config = dict(
    n_layer=11,
    d_model=192,
    n_experts=64,
    experts_per_token=4,
    d_expert=160,
    d_shared_expert=0,
    activation='squared_relu',
    moe_layers=[2, 3, 4, 5, 6, 7, 8, 9, 10],
    router_score='softmax',
    normalize_top_k=True,
    routed_scale=1.0,
    balance_loss=0.00953,
    balance_bias=False,
    router_noise=0.05,
    init_std_router=0.0118,
    lr_router=0.0012,
    vocab_size=8192,
    norm='rmsnorm',
    norm_eps=1e-06,
    tie_embeddings=False,
    optimizer='laprop',
    lr=0.00217,
    beta1=0.9,
    beta2=0.99,
    grad_clip=1.0,
    batch_tokens=131072,
    seq_len=512,
    train_tokens=597600000,
    steps=4560,
    dataset='wikipedia_en',
)
Below are experts of layer 2 (counted from 0) of a mixture-of-experts language model. Rows are named router (the router's row for the expert), up (a neuron's input weights, with its number), down (a neuron's output weights, with its number) and show model dimensions 0-191. Each number is 128 + 24 x the weight over its row's rms, rounded and kept within 0 to 255. Numbers have three digits each.
Before each expert's rows: "comes after" lists some tokens at least twice as common just before its tokens as in all text. This comes from a sample of Wikipedia text that the model never trained on. Tokens count by the router's weight.

# expert 5
comes after: "  ", "\n", ")", "-", "%", " 2"
router:111107141130120139108117131150090108158110114088144092143121097086136103119157174116145164102169117118137115157135151134117100146090125139123101134138150126120114105176147119171135103154087141097148148096083095138149141146153104144121161148106103098145185142099138106113144151099164116151149144130085138134172155104109102145171140159152157161112150174106150143121130096096089075123139114130131121128115128099125098156096148121130097131142129129151149157112080143128125104148188097094139165110127126138122108112170129125097117124131137103149088099076119098118101134145129120089
up0:120111104162156094155139163095141093156136139115148096178148143148090106149120065115156161126150159139111111119096132125143133115137129109132128124077117106141137121117098121111133150168136118154121115119138147136130111095067151078105084147151106175131124111144124126121127145143128132150109080082131137104122129149110137150128116128121149119135130110163134099159102127143108143125117125140129125116149101162145144159112114151147123159065123136166111072084137100102137111100083131154142138116131125043090112133149082140135155143142153132119140211123127146143136105114144109151
down0:162122080165119074136123177118143117126124141109136101120145141113124142129161073145083111146147119134115099068151110117134126115126121133113081148098125143160191106107121142122147136108143157123128105155162142114094124131180142094149112150094106158131092083106149111113142141110129166108154134142140159126138170164102107106122137110108133159102132168124113116134112113096171149128128109128145148132184131088085109061112119144140165165138118112130154105112108112120097127128135119178156123113101139141124125076089124109120166136152158150125113134129105101118109118147158087154
up1:143087106109156136142158112110178082129161155121102126105117154137133128163166122130131131124151158152145143155086137108120096135111098068173130143136125158142079110126090124116135114114132125104138142108128100132125157112132162124134107143113163150101119187116092128113114147124111114083120138121136152161106156139183133117123095110118139141165147116140096117173124109137140125136138125112107124164106140152086140134125102106169139129079123133081120169121125137118126093057142159118117136128160119135106113130105035123085116165151162148124106138110142090105112146144157139125
down1:141151123140126094131143147116124124119146124125087115141131123126132128098133110098122108131130144099095119128132131132117108094111096154086102161104136088146168045131105111106111111118153099118156132134096153146129135138142099127132098109142103120119128146130108137126112150093157164129209127138103153113130152134124127124122137139043129111153081157107160126110158114111126094067121079125154111100142145157079131145127156118117099111115161097155100134103130101117154118161154161140156102110142121134115065096148157127160087069111136114099126161113124155127155113141109134117
up2:157111131076113152115116089091135101117102070179108124163059134110101159169106120121132114153111121112139127142150177086136160117129163117126117147145089161154106133147104119152161127130132140141107106111142135150057131106122111127132105114131140174142135099149123182130137144117089181130131130191134129135107137157151139137132119144064141128126092142145136106120122148131126111158083137119127123166128114154123158112128122159125128143100123135107111145132138128137102131149148143132140110130092102140121131171143157119123133150085052165115185112133174132144142137142117115123
down2:079119064092158152128127099089145103122141149129143112146164144112100117142058098147127112145084128083148105079110139112138114122138108099126129112128120147162116132174156105144090103139125135168157134096131144152114138152158125126117163156098146176064159157106123147116139137112157147114100141129115114091117117101166130109126116123140147148128108153118184100111104120166158162143103130109099145134130121107101099157155125126115180106141124137105107086101120117098147113092154162076084162129128126096135148131151156162130125142119131117132139106117137113126167109136163140138
up3:115155106169125109086112121077138157148170154132115172168144114130121145138129130138091121168097129134134119152109121136121104143149189122113135134124114092185134136124116144157135155134121145122141144121189139145123113123129124117130164119141155201128117158108174138138071144128137119172114096133109119162127148146109123112116151117136073163100083142158128126107124159166110130143126156141174099082138129086152163092125145150146097095168098104125128148154108120166087117111108122134126128124124183127125137156134127099143114107121109170114148104127167137091127094109139155144
down3:111124155124150188140118100111148144139160102122098167110097140129134110157138155096123116119170114139111119171167165125098115106104106121091105131152152125139084124160117104086095143159113147102111060143120107117131142105167139102134108171120117102144147136128088114133095104092139084095166102122104140111155139159157169113136122106135155123139173152147092175134123128136106131117165118150133125121137160140111124125140122107155132094123141112115100149120105127111115190116090146134159124158138135120135099101076112092118112142116137131092134115143129149225123126142119143137
up4:088127111147141078127131123129158139118117126109141138104079122175173103113124131118118144113138093151142124125139074147165150113119131143156109095146098132132162122099118121125075132091129148173120117101148141068150093125129106058124141108144116109125098161118116162138138122134071133090120094109153126133119156071163125128108134150155124084147139123115118153125147087135176102132076100107104132108147130148120111125156123162127125164097116073130122093133153132108129112094136147125109088127175138141146124116127142146098107131084167142126147113134131107190114110137119150096
down4:144126146111125149115156106122101098131122178123101155136142111131087095146103139127143173139157129124181126172158146117121136148065080115114119155132139096093106101163095153141144111146077142106146133067157125124113102158123165156140128145140180161088154140102123143137128116116108123085149129119095157188143117125112120157167102110118122129121130142133120106120191143126131127151175095147143126146102141130117123108135107140111131139131133130119219162133104139127126117129159176123153141113101098109157111117155120145116184116136136096106115137096147137133139147121126114162
up5:102134120146152133165119135135106170104149101123141133110140173148121144141091152161098144110144099148122164124122176140128123090141139154165135174147089115119112134108141143134152157134126139118077128094119152126134092139153134131108145109114170100132125107138114127141121100131102130111102112119127093079124166104150108119106191098152106131110131119107121135143146116124202109124086096115184098116088104141114110160109159139139091073179150129157123083069141121134112155122122104128130108144143163102086112127113184171138128158125140132111153114125105130143119108110159101106
down5:131146135118100127114132102118113137150132134138156148118131109169111140126154126120202148161127088138160186149126122134126124161138168116142109145166150101100153117157141127115173088112110155092154080144117131109135135134129155131115111153145105151115156135089139140098120093158124103170088095122074141148145071160130142195163124147147131115129130128128110138139171145134094145140152169134136147117136131136165135153113122180121075155110117159133135154136077134161138097124126134116141110130146085137149154129116120130118130118116123149145087141072186155137110138103146154088
up6:099121103123068129110137161139145129109142114182116175087101117138104141151114104107109129132125081109144138126125106152142100074153120133125145151110131133096110139086093113125130142132156134163118154124122141132136117122120159166116125077147159157110111150097120156152139097123122125138138123169163049106116171068097111131120151111128130131167144153141067099114146120127133117146071139125154116139157131144129115167130094157151102168139142147147152136108146127061078151137131137112071155137152102140137135108114148124117090135116124147123137183146129105122111123109113130111
down6:123163139130150089129097133154131161136142121143127124084156111150098080158107082096163157139131105110105071148157153108137118144093153102115101131150159112093136131132151145085143125138134096134123122073114116161095169077159143135125118111151132038129121106121144111160131136148097123132139129127092141154149124101141157129112161142161100116158119140113161127134119159094106153158119063162145158131132097139140099125089143171091141120097108114148098136129130127148133107133133132135126131169131141139094146113146155099132169132117148134146130095119084141151144135090118099090
up7:148153102137080135108111118075122134115110116137147103109129124146146175140098114128168133127147148108165168138110134108164164131142159146157108159125127180136130139099099116114151133150146141140088145140114162126139075137117128108121142099171121186089128141119131122125118129130093170111128104138156124072088130117119138085146095129132108126121153107177098158091130083146119119132154140141184159095125095126098121174128097119113127112100168139111121110134134088081110163131149123140126164150108136121133118100142085117135122160125151093139152128113180099130112144107192136116
down7:162122121137116129115106110119134133147103093126167152111117150101194146114116134095122103147109143126108139126121118124143118138151127092152136094122134146139130120100113074129164110100145117123117113123075168132130154126179128143110140099082100155141128148080122122173131105123098114141141135122128123111123099117148147108078130123138084130101115114145141141123131137167141147117141124122152133134093116073122105101129127151112126139125103126112094114092159137157146134145092117130138057123168158059107143154092122111061196142109140175129177140063132125092133136116121139119
up8:142090112118193129151038130173114137116160120141137126127134154148074113113135121176102144123093128153112165120138127158159130116142160122080101136112087138083134153117139106127119110123126117134127126143110143112140134129125106085135105114119182099126112157130133116145140121151120125127116138154164133161124106097140134156139150163134143160144083151120120153152194115150128122120086135140108105103164107162160128148108102168150144139108142151117124102165147143151137144183109126107112145134168071140128179167139111148156139107123072125119131116107118128144093123096152145118
down8:070110117143103146130156131139059100134148169096169144129100131129103152134119155088114117094107171159117151165157153165127123137099120143133115127104104136120159135089106162147135092140122120145112123117092099129145097190117066125167114119123092154109102102128124153131130112136134153116132137097154170130124127129122133155129140124089134137154128139129108111134145119135144100186112096118151100103128133083140147154123150134118056132131149119113152144145093173137108116117084150120120104112135063144129163114119102155160119164129145143098124118136166175141094122101147110139
up9:123058148119146101094146115120116167130115082147134100126119167123111177109130125155152103180121119146148128127170126120122116097152097129137136093100091101086137111115151099135096105131121154165115117098087151146114103128126103085115129109115128107156134154146119151117163108161124170100123086141140107103108140135098136124131115120122137106120129149130108147182134177153102119164137154169135098099137153149166118080130154134152139158154128099146097134132134096137133120141119113137089124128181123105128137136141082096100174062132086093121103132116124105111157097106126150098
down9:124123138075157133108097137117114127142128138150167109146106131110144115139081122131110138171121139131141123122115086129138096162190130113135147135121129106105150107099128163126090124153125118147156102114115095133094101103104111120130138125111133082171107204144114143130124125174144130110045145155117136154139084103163155127155122120112129165147123096140152129130129121122081095133144155160120105150092119158142168135155133106126138150079099150151136137103150118151162136148135101130141107097114139197131149184115163118140100144136113125147161176104126113140119130148108163156
up10:116128133181133127089099131136108140136076126123172122147153109128107130124054124145126107156115088114090108126121143113110114136138118089103138100121118100124142198138136131114127147129158128140090118138174112166147156110109149167138093157164115106159102105145135075139144127140114112152085131085122107088116067135101132144118113136116133152100126139114170124092109126119149163111142145128146119139136126170154146132135153149111164121093143176120075124148133126140139126151084138131107132146118115081110136123146158142185162112143119145142105157092166135091123103075133146129
down10:087135101128187140151084133159135126158146143122132138122116142128147109117106156094088104130128116140136126154154140168152119119118173083132123144113146145142130153105148116102152106131171105116107127155134119090128154120131156122160087154118126115098151139091171142151126147150096086116116100151122127139078111103098082100119102119150170102160128182130085117163127146103149142146122136142120108129204145132142119107135124198150120131154105089173150150141097141127094090106117116114077178112124124134133141133139091124147145117160137155163168151134118128148142096133104132112
up11:137103136087120102066117141091120175076146099139125101125132145126121148172119120170197146115116118105137104125113161094133152173121189113126105126139139142127102155143115148162109140144147096118165125121154152137090094093133109145090125084086127139113152130161129118104151125128133158166144129167106111114163133147095183128149127114104163131125088123140118110142124109099173169140151136126152148148133147111128111145091125108167091126127120105148129138083129122089147140123167109124149166149163162123152117140101143108089085150116099126116126125115163125117139150169101127137
down11:147130151116100138113163136096119093168091097099100142142171137119128176118121191133124127189161135086074100143096152139065088147106135123100147113144156088110079129116161142120154107112121136100094075150143091130129158135129126131130138176118128133145145162156122118092128140128129133111119097125125108127145131156139115101122113161118095135107095111163114146100088128158134109152138123124108110105119133144160118162143143124106145176101114138118195126130135135107128124116130108094117090110141107131149114100161181142135147096146123133074108151124146107089095115140112130117
up12:147158129156111102110149124123110162143136147108082203114124103155165088102121136123116131112113183162116129183145129173160126130144116167135134109167120115093152128081104143122133131106135132135101134132109133105148099130163182094088173131140141091101111132145156118129115126123125121147117134101144114146116154064142114141121188120162111084160139153144124159107151137105093097130107114133111155090125115124158082129169152095093113096134119153116135129165137148154173109108130100118116121099127129154119135145146073151105119116139119121137139078124121165139116108093154127120
down12:075129148115124098131106091139138125112131151114144128136121109114099115145131143105135180091144106138146144116134111106114195212093132095113118122106123094125130130167115155168138156134084106138151082087125101157154145111145107137156157133157150114139165137087129142148142124136119122086152129119111110153143124122153165147128102142180111131114122135106082056126156126155128102147135130147160118140157133094111121113134140161146091150181163124175151117120075140090107088129112150109120109112116125129122190135118147132125117147103128104125114112126084110155100138111129124114
up13:152134141115105124078117125114178126097119102142153105143140143132134114108100120107155145138175167107130175133119166123134149142096173120122102119140116137138119124147130145112167160111130147157144080105106127141093102133123125138107140095143124158160164125074155123127130115131128190130118083168114156150137122172072114107146101155118128118053175120170137116105110128165116108135152175169096146128146098134161124122107141155132125099118139171133140103102135100162117149111126117125125133170114129143101123149180110126092141148155100090129111134162142129109160164147126090111
down13:167173145114098124130142124143107133169158131120144205173084138075105138096118153159173145171122141113106134151163102107148130141149137134112154100082139145116099117135135148128119122108134099163123147101107100137093131112119115166089153097104093100109081140140090152085142136158138113141144142088142087147146131084131123133136127130176115127118124144128146104130135136119167138159107113127095136115111100114186110130136134161093128138079146134155147124163141157116141148129135107141113074122141088127114121103094102150115136126129110120108159109123100133158085113103122084163
up14:138116116127074102100136094149137113147151135160124131145110127124103145134131132112157112152136134120119116114096163095153130137106111138161096113127136110094129164087112145138126145095150099103133100116153120139107117110124155164151141143138115117111097159114122147172108120156127155110127151145182105111071120100106124121143151104113068109131133156186111109074098090155146092135122162135125130148116101159118175131118119133107156124095141135135110137069140107118089104090151142169095151173163192125106143136123126144109082129123131124129170111141192113098143133136166156122
down14:132149171142131115133112114104132138093134117136131143116123095151083129130160093159114110171090150142145171157116178100144152129154114138138177129120158104114098106095122118116114094170162115113150108102117095177132138096159148060098147120095123110162146157087121137148091126127154134114149143128095125123169104098119100118106152119107095142141142164121145105129162160138120099146093098100165128116135168150110096158124107140111169116131087111155134158114072105125154125126132118120137123143163136156122114118121181108078142112095155103141107140113094167149121134127107098151
up15:152140094114084126088117097143125133142127122145098115115083083152145093169119089122128114143083103143122130139150141136127133121217159126111142132164137143174130126139117146110150145096142141130126134152147128106132135128147169132113100153154133126130118120150128148138133103118143125121106129150111142105137139127151171157134140120159113093219130114164152108106126139125110160166098119141144091155120128129141104157133137121070120132129135103126153158086126175170160156113122152110143114096056128106099134149133141113103144116102152162126116123183097132101136152135076160148
down15:134132153093120129106113129149123151131113125201133125110109128134129118126127189109155145109142159123200140137134124138128122118120132133118153146172097103140116046164125122124092101119102101149131154088110081108172123119150138151140165119099176092151133124133164112143102144092119123088123134111083135143157129127134135179168162111121123118122139139088113117100160075122118145125127121140126100136129143115149078171085102138164147108142159146138103109168106123156139092116109139135144128113167171129117130108147140144158130109130121092120158107104093132148122116161161157103